Weights of a small mixture-of-experts language model, trained from scratch on English Wikipedia.
Size: 20 layers, width 128, vocabulary 2048, 24.6M parameters.
Experts: 96 experts in each of 19 layers, 4 picks a token.
Training: a variant of Muon for the experts, 701M tokens, 5352 steps.
Below are experts of layer 2 (counted from 0) of a mixture-of-experts language model. Rows are named router (the router's row for the expert), gate (a neuron's input weights, with its number), up (a neuron's input weights, with its number), down (a neuron's output weights, with its number) and show model dimensions 0-127. Each number is 500 + 50 x the weight over its row's rms, rounded and kept within 0 to 999. Numbers have three digits each.
Before each expert's rows: "mostly gets" lists some tokens that are sent to it at least half of the time. This comes from a sample of Wikipedia text that the model never trained on.

# expert 59
mostly gets: "all", "ist", " Sp", " part", " National", " North"
router:479492507670517496510482480538499483521465458500548557557470408486490579468537422522447472575503508426298472596520546462449455442553519493457455503505504505476442470472488491530465582462482507604516573527487497468534540529562430444524532516449505486462453457506493511435498451444452501584442599552508454390431458491461518472513506505483497516450435444510393619551451515446551482498511
gate0:489526537589488499507536537492543526480543550550543561504470486500540544472590446563481472546447489444425453572514509463476434465490450499441480527580489553525601453600527586513500553476533491452477407525457469520466485443459412585461554394503442486520492479522532571481360522474520552488447544562456425391563496558450569478480421414457424572399473534475422517446461529507564515530463
up0:498536607467564505460547531411545404554472561487512470511493417519498544528463541459429466426471488560580482442454512625565540535436549470559474497543518530457478426528535500544456586511462470582650479507531555528379636464406541479511495576531504489460509445556508493460456499522459516447453539481523505443565443500464563486555441480472446516524572556552515509530574429540535468541476
down0:524428493444482529487555562427467567436535436548563450577428406507435527503407594556432533543523476496523494560442470535509489458456512522527563501531550553526522487480411455533451543485538426537574500444458499547558533582448561528501437499517494476415527487459420502495556585478419438447466602538462462567481550525480520488505559447425481526572533553580481398520611459515494426414528
gate1:546471562549459468539452463499483595520431469399553502552459400443461549468481496433444513553481486604393408538475521534425450464470500401489433492431471466466529460500592546637537467477471471573573585499543516487484462571621507503496534494498476441452517504513563555462503437434524450534390474533455458547514489476523426461411494444450437544473535458511471507505543523551450542548451
up1:477567547458521595436494474438462527474491620566432595502515561552504508578510504465510563437486407393555495481602561487525419494478561464475492504483606507528520519505528523426495542551643532558482497437465514477538408511503531580393416512475477527581448555467477478430416499501411509546494529485489502452531503527515498609482506530540506542497468483461383519539438447498571533470524
down1:479420565481470488573463486431439505452557544474449478560539526547461559520483514444406418520539450523420565481524551431520423486542467500479412505502391441586407540476512546511528442488508505480570563553479546542605398486527481484472569445517492451430500475530544543503424444466520442547596549552438470427481565524466506524520510441597506554443611575489487553566469450445527535521567

# expert 83
mostly gets: "man", "tor", " part", "able", " Man", " new"
router:457408483501494481525554433592460474474342422550478509567467481554428541506482510497446544535497465518426407519548568495453484504493494468504467592530483496453375451431502578398568523425451424537555473570428453528573479515562491499529571462543437508459524502500478427469456494397462496581516498393502503488535513467527496518484558517420495462557478498434435641544485498482490530527480
gate0:513521612557512462495547549464496563413534477561594543492505491551544554451559380525452470523504526504446467510498532486509456453500441523542519583634476572583512415491511510531517537470453486490524380535411477520449486526534439528433606465451463461513435552527542538431432436489502516498555497453486433447500451571431459470459480499504402498405591576495493512538492425459456428540418
up0:527470511457549534534581496493581465550519571563503441529483467532544575507483502539458443453477423524476533515476563568505523591449519491548424538565541478452451441496504487515551476394407498613571486529490564512475536484416473501538536543548430529486484481444526547441495477529455521441511506511494541525515454614498548504511447529451433523673510643509536515377562438466469580513575
down0:484462499426470471464621522413486486431548532556556501540548496486508452509457535478463551495558468512486492543511493487471474538545557489513564502579498565485524424527445423459481468436496489513588577487486600513483473658517516480464429493499473398409508508515464532471484462478486374549523520626442531528538526473399556431512559468366555493512508570454509415498539433417468529488431
gate1:514502488497419470562497549562470622471407420491571481605477519504475529418466546497431478516480495616420463540533492548475431526527417465481446498404403534466512446497568612533500499486445487508555489534550453534498495529596546505469580528490491401411529480575524551402416443493495396562454431473471499543491468567526520548490533502456421514526507445560489519481491522555443554473434
up1:521563483503494608450491429407498406465487591589450490519478551565457480539469587471521532385459444405469569476605551403416454541416555541476534516499589487514507521498540545516530592562512518546521485528515480508503386502516532483472559506489448524514501441571560465454464499490491485572615559484500487482505490463460486577445541510536591566526525485479419531537492412445535464401509
down1:506397594535506459527444455480415503517542499515427482509561475533461482471509499444447425481469435475485534450557617461468438496495441462478456440533478514539457557491548526507429373489520528512624564536513481502541433437529514483477595429542522489455484479564598507509528494467495540471555539564341447464562533531488456515489476510514453545417628556460487577580477411463553513506548

# expert 82
mostly gets: "ce", "te", "age", " Car", "round", " September"
router:552434462493545503486470488527451438543465445532570503561544600506468589508499541458541448534503480421467483508578553432533443526551563471423458509544479512468460472422421542402525586434585504568611544571487549479630533492532475429516550528470571439501531470537514515516496508451477461480483546465450324518522521491500494510568520610501544500507457526546409475583476528408468529505468
gate0:465567632513483503493511540423513487472518543538566433510530415495527515418537476529404430523424429555403434445520457471515518503514478474485439535645479559514545440549566511534487524478491478481543408483373459515442464488500433538440562511527458485433478546530513510482408498489578489483487450512494420461543448454435550420443472481578456502448490558492406453512508387465525412548462
up0:488555540529529548417504564479555448525451542533564438493454373582593523609478490513464442481481437510457594442459531576592526507474540511533477514629570512448469466512476505602525504443491412561597461435502466541458568482407478536511543532542385458488497510578506536512509487521535448375488483574509499479544522560456534507505482551442506576575526525576506516471531458568536528470488
down0:508487449476479523436525571444454483445613524573557528523523488533486507520403549475445525507427497556508514577455430402476490541416575525495479495528453559476551518441471418450461532472497490495542513454565565584492497589451489488535364408511527440420523471541454536517546520605415458447533544642471490470539529489446544420513528537479466558523512594448483481521581418527444444486494
gate1:499490507518545411599517484476446608439473416498558456509500444498488467429468570454476443517537432590414484497471533591489385517551522458522460517443353475426554491493545571534485471525453572561537551519539532509509482578598511489492534479498516420504549485539625542452480456466463521494438414502406454580451512428561476553453541539460483481527506437592472500512525553565489530452478
up1:464505479468487580405513510500418482493446563598427550484487583479471531534524467503604537409439418394518586489586591484492467454441581476443522473503544557503543538422585432475474579603575583536522439482484481525533463453540468540428543505410474554538469486515468509510521508516494526488497514539451472425540521476485512513556497455537525579509482449396403573483496470460551402431479
down1:472358567477465541603510480508433491458550544509417497485517500531466512545525511433480460549527473473525577518544523411563492501568409418536477498502427476548416593502502456495570495501449590475532480540415563527532477501479524518481521486460516439432429596576568467490528499448544518453508556579459447447523590480496533570546561542540450595517584561424539579615504482488488535508577

# expert 91
mostly gets: "ance", "ve", "ge", "one", "ary", " time"
router:492501479500605552532538424466501453494484479455496502549523470525480527521520532503556483522481358440452490472560608434502475443586569424391490483479379515483401442462462548481444511439434535506548498629468542475576518478522456463500568525501547477446508486524508458462540544438520515500572506498513454446523497470458553449540627456491519530381557508508500580411400444434476558514451
gate0:480541606548524530434490584421557523456531535473479529486554441519612571491520436496398442481458459490365490453488492480445442495488494502457467542630462524582552477571514575589439506529485461526500446469502539528446455435426446498454551470488436452438475566500552531436527476524535563484504477471478488486549520492436532484461453446501488503407428566445406460481504401480526583618486
up0:508536577479605552566539523378494405468440588475530488551446420553607502551449485558410455446481432491486593490511514587481566536407496536552484450567535505453423487472505485541474513507540459504609420510494549565361601565469509458500571542504436530464469476537498544432525507539471481440454504507464473508531425520439531475587537559421506474509563551555545501492525457497488483499488
down0:475470615392495559481580578505371467462528560568531536545505492474505476449469555546425438495495527532556468522501518502446500495501506554518521543547440503524593543500487481567468527517522513517577576511480493532500516516459467429605422478547497404382518439527449453596547461524461509515491501572454493512483581517450561407491575440461654453529537496425521539509535478535420412452503
gate1:543457522556509505555499499573463610494471445408525518499531502492519470477517507451383472560495489591374384568557574501473426506496501418475501500438424493459538446476548608593478520501403477477539557503564541525459501557617528514448593454554491468388469435566594453489507449487539542483506471460441533496518464471521490574440509456433483490412549461517453509487517510510427542451481
up1:459574547477548589428503409466470367524455527555458534492465559507516547573505523502530512445476480410444532522613598422459470509468550532429462499555578498554515497485578446474494616558567533551490479561503470471510472509480549567453491535461448573536403425493449457457532464519449545507622513483516477410484495548495518484470558501568503567528537459503396557547480439425547442466547
down1:478398536562535493594463494449491404490578507488491537550494487505419526496493473446430453516499501522485546488518505431408493501576434472487391491525452481541409550414474470489488412510495588555543518557456447520522482432579537488514593430476501482419424516539605505504512475450602477507503518513437475525540540487475547490454484504479520549513596526478531604670439370510480514509501

# expert 95
mostly gets: "ke", "ce", "ry", "ance", "ck", "ty"
router:463414563505533530526487453511486574394451493429571437460508482510468508534531515457542424521472492401452442493547636455469447524488466508442486444452450553413412441461456595444517521490550440610589496570486549483515503484475495517451571528532493409434433458559550424484431583481443461528543506471460430539520603492528557406487550491510550527446509466519477553486456575414450517499499
gate0:451453619561511472589534560437487488408566463497601542507594501548501539433489430520367488465462461494476494454510503478479451461522489530510483501602489465535591425507536489588459505501487503540554466475479454522422464434438518506470558441462438487504502514514535524527443406517519508511455521424482333448603481535486532461413509463627469514452463561484428454462504508502528509584541
up0:574515502484558544517558500420513422494480537500529474543480395520560538550405492561426578450454430481455526413496506599499499494426543472518507531623503513473425437543522497583530581421470501543545412471501598498409567534441498438476569441496424468485492470519535544384518552505444478393424558586542482508517543539525586544540495482483534538570537481499584507518546468530507504452533
down0:551485501423520559420513636434462504483480525527559512537491474493510508466476563512469573480445480502565512623494561489477515496530594514482536507537472480494555449547463439449532534451498555541573542456457489495581481595449483405561444457558588431471602565534446476511630443452424568541635513547474492550420525492460508450566488503457540502559533492494459412523503545482450541557438
gate1:594429527561453525551507437423412581509500504435516532518536516478452469376535495547458521612510466625436316546549570517416441564494494478456484454436476551494543485543562566561477543518510518488586523488527487548466553528530499461486510509532491441449515495554573527461508452433540489556495443487418484558533512515572515513443489481504512499407576441525447476570550517502437520457412
up1:493539518472535516355545475466398431524481538525430545505496592491413484541485456492511585428482473436464605417601576382527444511497572599507538456426537496530507556511551423496455544513514537522439517490490544520576453510555511523462516589490489533469459490511480458512438467482496441565569551534508498390525496465454501556518552435543473470506570462439443507507362454476570462475553
down1:503380545498537493509534425477425443490558497471500520530418537541456490548495464465471440494517474561479568510500568407505569487539455506451484488546438429553491548468473456533543423444391540548564515528470481597546451479523509557484556500537498430477456535539636419522519605450573420495568550534429515477521589507524456528451506507546534559545533442444513601618423439462452534503552

# expert 12
mostly gets: "ough", " during", "After", " after", "us", " until"
router:560514503524533573472474484536483417458449486546551511551537492574461557527470480527484392544557448453443481518596525465474488467560513506445484464529454538504419420407439606489524423453472459543523540586487475502591514502528375463500573518391451473527497492515509485441513480464475571586450486471491424470582544610452578506543585520429568490443441474442453573442435498421471515491554
gate0:473520567563462492581520523463505463373478476495564475558505472452561593490521424517505456578369493504418494506543425463466476459525449505553471499668461601517488459598556513545497449485440465488538365454463478575407460466443496527454603475507509490478426452500465528449421463478517519470577518524572448463543532507438535454543473427538479550469561505483521435557481474536478500518484
up0:544532496462566595481531553432473465501501530555593430519515485554570500577441545573436479455512430496504549431506529594611520478477578511534492552532530573436443435536507490551496545450530491549583457468553447547367568549450468454510518447516445476495451438478485509500592576424416508462446503496563513486541524538469558559548505468390442451548495519558538506484605471490572558472424
down0:468365526517480506479564517401471488369561592572615472464431516563450554551446510530458442471507479539589534594476485500524445461512520558494504507534458519443548478462425519493465488509426543539525546444474540464535547604394482455463383444490570464488521491498471509494611547531476498524486490574514437466584583428469556439503505430534525461524523544459456495560580433495454498498474
gate1:539492466569496477575525452581373585518410411440620453569563464500491526467508561461500494521547500585458432459537493488488434552532511464564435470436417521433444487490601582541540460468471482459509526502543565529431456605470498500572548534534495412452504550481484581506525469484464408496477431453461517485546577452525530493437501481472453526459508429520560536540558520586493614476474
up1:494570500541523591375534467460408463488489629545427519512493617539464474558489441539530543435495453403477605496546580399462484430457565539465551443491544463580464547509446545450479544503667568513476514452488484503482422471503472529482484592500493508533477516460492475496526540553449511494538533498517476485489474508414531519532542478555544543474541415516381573583483447493531523535490
down1:468452552500536540568486525474477462489589526526462474484472547550445537542545610449442415496476489511543589522581590460497500546551464499474427508559422468614405595451466509459527509464515563457569462539463560549518460475498549522435616502576490444433541482531583443459430476434536493536530478575440476544549544489494457513494427503582516573517596573494493562608461519479506520506590

# expert 15
mostly gets: "ing", "at", "ated", "ning", "ted", "ting"
router:516442481572500518555530557500418468521433554513504556467463522476531597495521444402462477574484453530490525565658468440463505473547497403485484527433393520477443451459510567472512544487385404509500502523507475490540452588502484470516519558419504463494432420462479488400448517469460529487549503536428360420592449495467540545517525467481541469450591480530450492551455482544452524523581
gate0:503559575573525561487553579396507504515460514486449479491487449570497533485447424525434470507427436541438430523512507524471496481526435420502471568541424551525532446542550613564532561518526537413471452482441606497469451463473458433497546498482484404505500500606539570424402432442566511518520499460532389507545441541428497531441473407471505537416494576523478457492430431481531442489522
up0:530545610507509546516504511469515412546523621481535517490470465568541555600436485520514490472519436506510520480458484585533503474466582463512432556563481515420466474564527492609462590480566452529593424486461471536485534507499571527424513530531454500464520547507599514396420535592447498388418509531541511495570485523479592551512468496523461499553608464500444556480588452486505503403449
down0:560454526510524470453494566484525495469644517623510469501427510450398599549517582543489510476448551643571515652511470493495460501458578514471601436547452548498538442557485502464480531440483445444523517476554539536530567542495545461475420500527508491451525454456354482477498427500489590575536489539471526469493560487468571489515543501495542483464470541453551459466565466484540425504504
gate1:487461571477490554565529585559455516599476486388596536511477491475508534480490534436410468545511447554393434547513492481531461547507515504530499531459415505440506501525581583593481426470539531503523601507555510517463467546591520548495555488504563403380481483617536553415494480472509479567405440499433550522492470549475491557552509493443473442405586457521528519513510528528437568538476
up1:469472568488466529371512520522452458494411564512439563481549546464520486505489522487501602469433429440516573479648540446551520424461561460490521471514538447531455516454506494478499583554557528534494548520473479495553404483521506541401508540522465538516440553481488430474433530535517491532543547431494541488539525546454501592538567516507582604586517489466405567486437391449629476485540
down1:541421553455545496578444467520435500491546556513481509508486536454468512542504433425504482434436427469572579520599491437498472546626422453471432547579417502516483553456539516442473468524490578431532581528488530550501478540472464459512545474503474540329429514561637521461488454414498464530552561535419461522545493450477515595487496514446500514383558468529569540506462478501512498499524

# expert 93
mostly gets: "or", "en", "ck", "duc", "tor", "ous"
router:567405433602587535573481479478544488475367455553544467563554526588445552498409478455515535536551505511456516484563549457508463531500466512516530547505528553490462460476436583489484470517466432636553443565486479544486488523444457607459606470480552493456470392540559565428442501428500535607505482543496457531500551573506529478521590455477469553504545450477505526462380487516488499527501
gate0:477446578584554552493486539420529519483448520509553482553466504512568483474511408493364417478445443527479472504484476499526460481485445426516489576592429557559568461609608541563518472499492431495497373512425487491456502512470422477464607422519484456527394551550563494454433414504520443489456531518530475520586489517517571495524500489499472558383459529486483449475408463498454517520545
up0:459540559531538562556512525435534478483447519543587458486480447545579504516432580532426423464476393534459612459479494578514549564445497524539510565588586521532443473483500519517494554489505458583611426558472525565405604445424465452507500508505414487478482517545547515506505574502445435427469537432497442531526456594478542473508457474465491493560545575506506529505633449502566462553504
down0:515397493468504467442568553433535427556438539555531437586426495493484511524471537551431513463544507508574488465451467500482372517496548448557568490468504511569521503512442474495434516529458452497623545504474563456517500592474530454491365518550509349507484467524401466512518512525491538523499480665457513543474589420517505444530510471397527445518529547514507465499598495512522446528512
gate1:564503461486462479673537488504469580540447457470549490538483498486438530456504511497435435586513487635449427550519605554460427506525446485459488491394407444545499482510642570537516464518394474528552488595447512511478516584522483534479556455530530417427505471522584473484538521471537503509449454472488519581471511559511480446418463468448504519483611499542524492544487512460472500553438
up1:529532497449491557408563481471408493495485595556467481495505613476462520561501493502602598447468441389565575513631581418459482450498551418450519463482530536592520550484558491504522544600534497539500467486434483478506400535515503541435532484514510563540456553520537546466460558486532565504503534527392457484525541454505497513449496511527501466510534440428380518577386488521559476467473
down1:567392547561519518583450446449453453482541464519449504522525440476423467550504487470419491525503493517564519481583590373445521461556430497448442461629463495583503571485535458533500376521474521520559543602457464505558507515492494514489614467553502425429451474559591509545459533490458531485480528540423397513527572510564504573495506505497447500544592516458523553582501454459472518478533

# expert 92
mostly gets: ",", " /", " –", "),", "/", " —"
router:582491503585463599516482513542445530506537428480551520521490507581487472629484503458465443560561453378386488518557505461472398530571471473424494420419548537467458437501505499528537486522495566573566520545523495519511511493553375532514551481389521399533402489492474487490515515433414509517502525518536459537527491448429539507434522551411601564505508494486503556577504571515511559504450
gate0:455495552504513503464509533432482485490520485546570485504539471550517524481542436540391388532404472525431400521536439515440515439476482446461429597587515576512548460644577489530454425483522447480557447508403476568368479511428424488466588435536506454514467514546529549478410473440566536485470447503498410470492558502417506517502503427459495558482493526499426493500482426443470459527505
up0:490460530432491542571553554419493521515480577495556418517534462592525453519425515573418508443475456549523615454477530543553543524477496534545440514616544497492414470489513555496417525470477490553556470459502510515430574579391505378484480498497412435410478452561462518449469538534568430447467480467550490512501505565495525418557529504484492553567497579530570527433600432536504510486425
down0:518469606468535473452506522380447512494560482606631508493457467549490540478498589535480484499450476586527569495464505529463490425471530525500551480628505540537462443457462479505453529506472461512565470525518505433478598617503577443476348487405452406420512512458417544497450466510480510530460461565485512553504562517529553359540502499516533506474491514521452486535536479542453482430441
gate1:520478546556527475537464538509424585447531433406592513569550563534546445452496616445515468568482494518401489555567504545471488522578490486417470495514465493512533482517626520572520410531476599513603535545599609584468476467560492541516438524484480445478522496579527492439528502410451570578466438506442448553417511507474492470521496487508505480404569485570478533472504475528479554445534
up1:483483532474532594400486469519448518483499634591452521473531524507473473619488489520505534471469455408456549512584552426533423472441591543485395469503589434493550554540545506449507563540568573560431536500458507516524434452477519502472458514483503498554424466531503561414472669487486492522519497526515498572553525511529536520529558466485573489505529506445403568599524486437533456540560
down1:523424565521482500552554500441450533464509534513484557498505527460496532443479554441415375533482530527440545511590561445471458503503438561440434411512467504471440599492473433506462442524487501479598557614475539528505502519491560471514496519515452431423424458512612457560493478480560566515504588540473456460512513516557544583481478576512494548513603577427468560547442489350530508543540

# expert 17
mostly gets: "ar", "ir", " Mar", " October", " out", " July"
router:542440577536495521536552485582477528519466440502496493513465543584499598498425471536461535525529425462529517591563607467477487519492556498480426400369470481457491431498415529453499469433473527548497513493576505517519487549515419516536557549372597476454500428538579459499530566401422550525475532473391422508460498479510565407523547470498582477540553504451496560461514515450558431494514
gate0:442518570584445538433592535430495379489543528506508509527546453530566542438596382503428497552462460514436466519525451464512509506523411462502505574593481579521543453630578540547525516454462499444526445454412530572425540460452437528437542432476484429504464457546502511475488434470509525511438548485574452433534442536490466500446474498505507552484456621503493465557454481421491427533533
up0:493558529466616605513551518501533448561525532498518448546493435603478547529469509515436362464508437562540477421423570562536551577455475502575470484598570493489399456499515478564493526486488416589541455479472525501405554501429506513542571520488421538487455435533520624521563500511513514479425480538509517521607488554481564472493475496370508531554504530513545515484557489549541554532496
down0:574421509411482519439518573477462512494512522483491466462492515527442549406439524578393448423476465479541540528440481532413430484534521479582568451498485519517609519558397473552426483488473460559493466511437501508515602603511467440477381492441501417486525449486429473499603527537444597502457506477438473519470494427521505462507549380433481472513486633477446473532522504464481463531488
gate1:634513528499483543568586563475364535522461404380530522522520466519431515473407518505527472543530493581462489600488592562511406537540459498488451462384439528499508521503539591499501490504476506499516530430524530509440528596507565594502436500511521389461574485523598498499457507495547468627473485496408469503453445579504468519476451555493501572468513469540466530531543501489445503536496
up1:512558555473474551401475478451417499514528572512380476460476544558457535538535489510602546501497394456627569504620606392547449471502580489455478432442551470557514524449525518498468555504498561505503515497500510522474393508510426544492467515472491544514440577464518500480459573485512514525549464483486453476509494472454510502483619436553564498446524600539428495489478386469547396489469
down1:518366514569479530476530520549481477436551535518480572485553430563474502534521528383413450479520510453493579520596593423490436493536430497461440458546515540533467488515484537558531519417503532466558543572465476479538528468558527539480578510435442490419438492492607450509465488406600447553515495479520477482543568498504511537524542524565454491386555579433518631530458442480422458510466

# expert 26
mostly gets: "on", "g", "cc", "pp", "gu", "j"
router:438446480496504498524544429523470497421477474525462485615535473503519479550499454487509418513435452432448515534527539428486475486536508420488471499445420596479461449473562530478540480530570498451570543566581540528563498537465458441545591491468529528506388436458575478504442520426453586646548526531477511438535541518384570483511592520479479484533465494523446456513333455501540538558516
gate0:489521631533525493484518487456448509415487515481551498545562476517537552448530479585423497523363482517413494558498414518469421419541461480413431554538513521571458453569551536546488499504491504420495412535455560579420520498505450437457568388462455488504489548472489550513435429494506523523451529485513519445606533488457520480425466446462403475556446592443479402493422517486534440490476
up0:474496570496592568557515457480451464406427500504575508576451435539494569567460476577438539452506458545512528484445506600525545503427499460575420468468522524495404483500516441525535473419514482547600468484470591506474644534453506498458575480502478519522453501528553545383497523496432420400479522514543500540501428549562530536481499533429489573570559568541474489482610436514469473449527
down0:518437545432496529460515611461442458472554420557537483515479485526433616458401553587389459535497543522507544593494523508451427462564575501494537533563539512495561479457499479438431571489426509512570527486551549461469529530514531488471428408525591388432532492501436509546527456482421493491548513556443503546528533430484557405466479480445555592481558550447512414542571450471509477508466
gate1:519573532556466511548401561468440560420502451475592520531534591480538459491484485456399477583548545581458402509455512543506484563544460448500426479511404534484505462513625582547485461542515522486492553480530565530448493578564522516482492491521510447388505547580646486415437439463552514564477478437439459516488488528486493425487472531448504478489600524573476529534480523515442579450467
up1:522581542466504572460528474527385504535450525550422576535523527485506519530487506517571564468462400468517512520666581465502487565539591501446484442539542489539497515570535411526530553560590551506514486484469534491495394526551545556397428466472481531492482538455535518505474554520503528513535511484490526436493460532510497593523518510571521520444521532403331564438434422434538497448474
down1:524433551588482492555557538396392523457479479487503532492526516487507504489499506420411406465478510521487566528502619421487505621523440452468503525511454481610493523488645587500578459428491536428525529522519558490565519523546446471532557445438495491460406558595525445433453464441525527432528533523462510437559514535486560544432476539528486461513618475490514555535478427513549502448480

# expert 23
mostly gets: ")", "ran", ");", " team", " 2009", " show"
router:478511497583502523421475441463418592492408530486450406533467468526503473450500544455461503562434406468414548568658575438474488499483483526380492486454506536488449470452484476461511451416453477549557486502409481521564430615570396503572537431517486481569450402550531486424532518490439478455521531468506549452534455478512484467436549560461472545449546525536460512483482491473554557542481
gate0:445511447569448517494488541447508462351540507469494479477506543519539491449538432485403466559481447500389457518492416472496479471508500498536525509640569619475594438598511514584504495450480443483545422466438523520391464469523445517437580484522494475526474492545565465503380445529524498413487502485504447424534488474414502467499522449447421553452564608492466543502450469469525461523536
up0:499526532532581499464597555447558467565449603534623451518465420528499579500425499518471451454516465542485491359514487561531599506456529489508469527616572437468443503491503534542519540436422489569533400459453501487467517573507521528528527580489409446473475505586515565455490549518459500486472624534545451508493527503406512475513455589494469505566483494519580531557593429507516506456518
down0:517348493418494453509483553494440541450529488510448462512528583513501495464419559502460475531543467517532509562562626477523506417515557510512551470448546518530519533456440498519411538390501449522548485467504559516495496523448494543524407427529552482505595515490442478484556504531478503485536492555402457528533538418508552502447531482445476478416556594452523366551694516508505474472481
gate1:591457475573452512532524501492419561453474450436512485480489416514528427420522548425466470532458526635483485532593552492528458491525512499482466463414388546407576473516549591557561521525429463465506527524528508485482504631610485511472517483480535431435515479526524502532471442467456550541528532428465481593510566479540464476387616525433506533486586435526455511486515506467520531411458
up1:449531469479502580339463488500465465466470525564424509495473539527428482599531457516547551384442449462475585537564584461509507437460594513486493409500557467561512482448531499453543614520552540527498484494481507493484395437480525521421514505447503567519406491527548477469439526537498486500534574539468570457514543509489498558536534547609517653512513501486400563522476418471548512533483
down1:565369537570479497583501486530446495468482457508459471499510514492426548488429465395461399528491519512450541491557555422481470488512494415541416452542498472566549526465502470471545433497512515518554550462485490500562500420504590418524497516538585488452397495500583480453494476420479372545469522549496517447563619464406572532464473519526533491463533500490501590589425392527442519538548

# expert 60
mostly gets: " |", "---|---|---|---|", " both", "|---|---|", "=="
router:566479443577606483491473503546538485534423521569459523426491523604485521451458432580490474510522495364494512472498653454485532454568562458561490505478467594412459510403509536535522504445477515521560508537415510515564514541416504515575537549531558445569532528422510480481529587420527454544536589519524444441511588475456506491588563452478590494526491474444481536500500531517507457577464
gate0:461555528538462432500528558430533497470495504465508492536567479564505501504483476482393532442465423486381474526472459439467455484513474475481425657587512548563573465594560510572483484551532492418525388493415480477409509511419448474433623445501510451544476454528524515498459481461504559463541506458559461519609480555469493484402471440524437593473529546487479517522517407461501489568540
up0:436521492463587576508485565404506406471494532520572541521478495529512455523392503534504490491499405490520516487456503557564544576433568555564410541605491527397421459507491521530426599445550442588593490448524568521441613520451449441534508492493422520447486550512463516482535487506481517459400497524482486514453518511491556466552505569433522504561507564500487542534611415495470515405456
down0:503442544475501549505506533467445501499510579672485459472510466526490483494342562560450487523450459439548479521433507484448499509455526523573468532521505597453440527510453403429425526511524513510514498523480601492498535545398465514511424465509546416419513502468417589530566558472447506515470492602452476486493568454427473447510560513511584510600439528446479501430622489501524524544499
gate1:492501528537468446530528583511470540512483390393597461523524492520450455512397603460459456506590467513399414550477503532405440543513465440477418510446462552454554438449574618558409486529469491481509446437512532496437520590505531522550535448542584416448465514556591517514560514461469566523490459491470514513447532563530558500447544505445488438494504397526463577464541499541451497519522
up1:487530460479524585415514453482434478504515613561464487496582535541457515537493489485643539528478464445508517501655582389494443464490564506504444505544582486559510545512562543466471614585588564501475464420412477516537492530439526533439431553483471500527445534555548497486500574462444502519552543530503475510565518502477504521532552443541554579495491489444374535484524470489612481491452
down1:502401515485476455480519516427403527503519531495433520468529470579464539541545509413447477498535500501497615508577516489472451494444453493464415483507433457530449495465494574506517514505500572575575485553504582552494431455484449454579508455493511438381377447587627476454441595477462448550536513573428537456587496503535510518475450572456471511485591494414503568593476460462478534478509

# expert 14
mostly gets: "ed", "ad", "ph", "od", "om", "red"
router:519462419504572464505440448515493497481439508472477472473538477469510631613521405511435461565535529518500494519569534426518410528483526480539481519448459520478401491430464600513457525510551481564568488621483506453529442547492442493592540544403430505480509411461537487457515455414504530507526499505358473469562523459480528569582583513475513567374514539436441496502474472505571555491497
gate0:495484558581531449506572541428527518361512477510478541537546436564558532493408473483407413537497456528517418612544537421508478461531477396470454566575501529489526436586535556563493497464520459425594460471439526519487494512450451508470518498468489478509511518623561541453467483495608596512473548502487412495589484511460503539407448488539440536445454545471476432469502472488511404554474
up0:519480532543600583515590511470545430566533582490537495514533446509535561548360461523472466435434409562415530473469439540567509448446574526586486581498563510443428444539495462607487525450479519591582478467492529540376518552457493453467526495487424523453494520495488555420453474550484508440464510504499484455628506510457572481504437486466479467543559551493504488430558406546482504501502
down0:539472481436474571481621620505405468479646516582527545531487502550457544491474598567454493504476439556569508586525496486452493495482581566498468515594529510499498482473479494410428504527485497562549500430514553444552551559495454491603477474561605433512578449501459522553477514526412505556538540547471512492512483493468531419503579480488536565550556549523483396526612503462502462472529
gate1:542475488460445529618430505508412510449471539492561459550448446521511537424467509464400551476524481598415463518520510530521445520581478437522476535476391507447522447512532602522615416505543515510516564522562559536428501563587490516573522522485511453466481468592613542421530554449437494569466440497433533488584480445550558554457537543494462540388541475506503478483531513486455535443429
up1:542523426452511585422454480494460425519451516592426528491545576488472447487512442451537614472440420445530515498604581434473474445485515442473466471421557459534506488506511494495490531544580583544468556501468504511516384468518541492468518512504547509420379564446475462445486573517422568556618516512397492522540479499407498520551516535530542544462522499533413555521463416456567550451516
down1:475415483535547460592484506522469468481531528543437458499503493451418511535459400422442466568471476485517546579540555405506448515561477464557462531491422492520454559416546504540466454475518566476520554528479547501539439521532499427496491515519515480403472526520622430480390509441507463541631534578486490472505559525427512561489372531535447525437566575494555579615479417460529523492517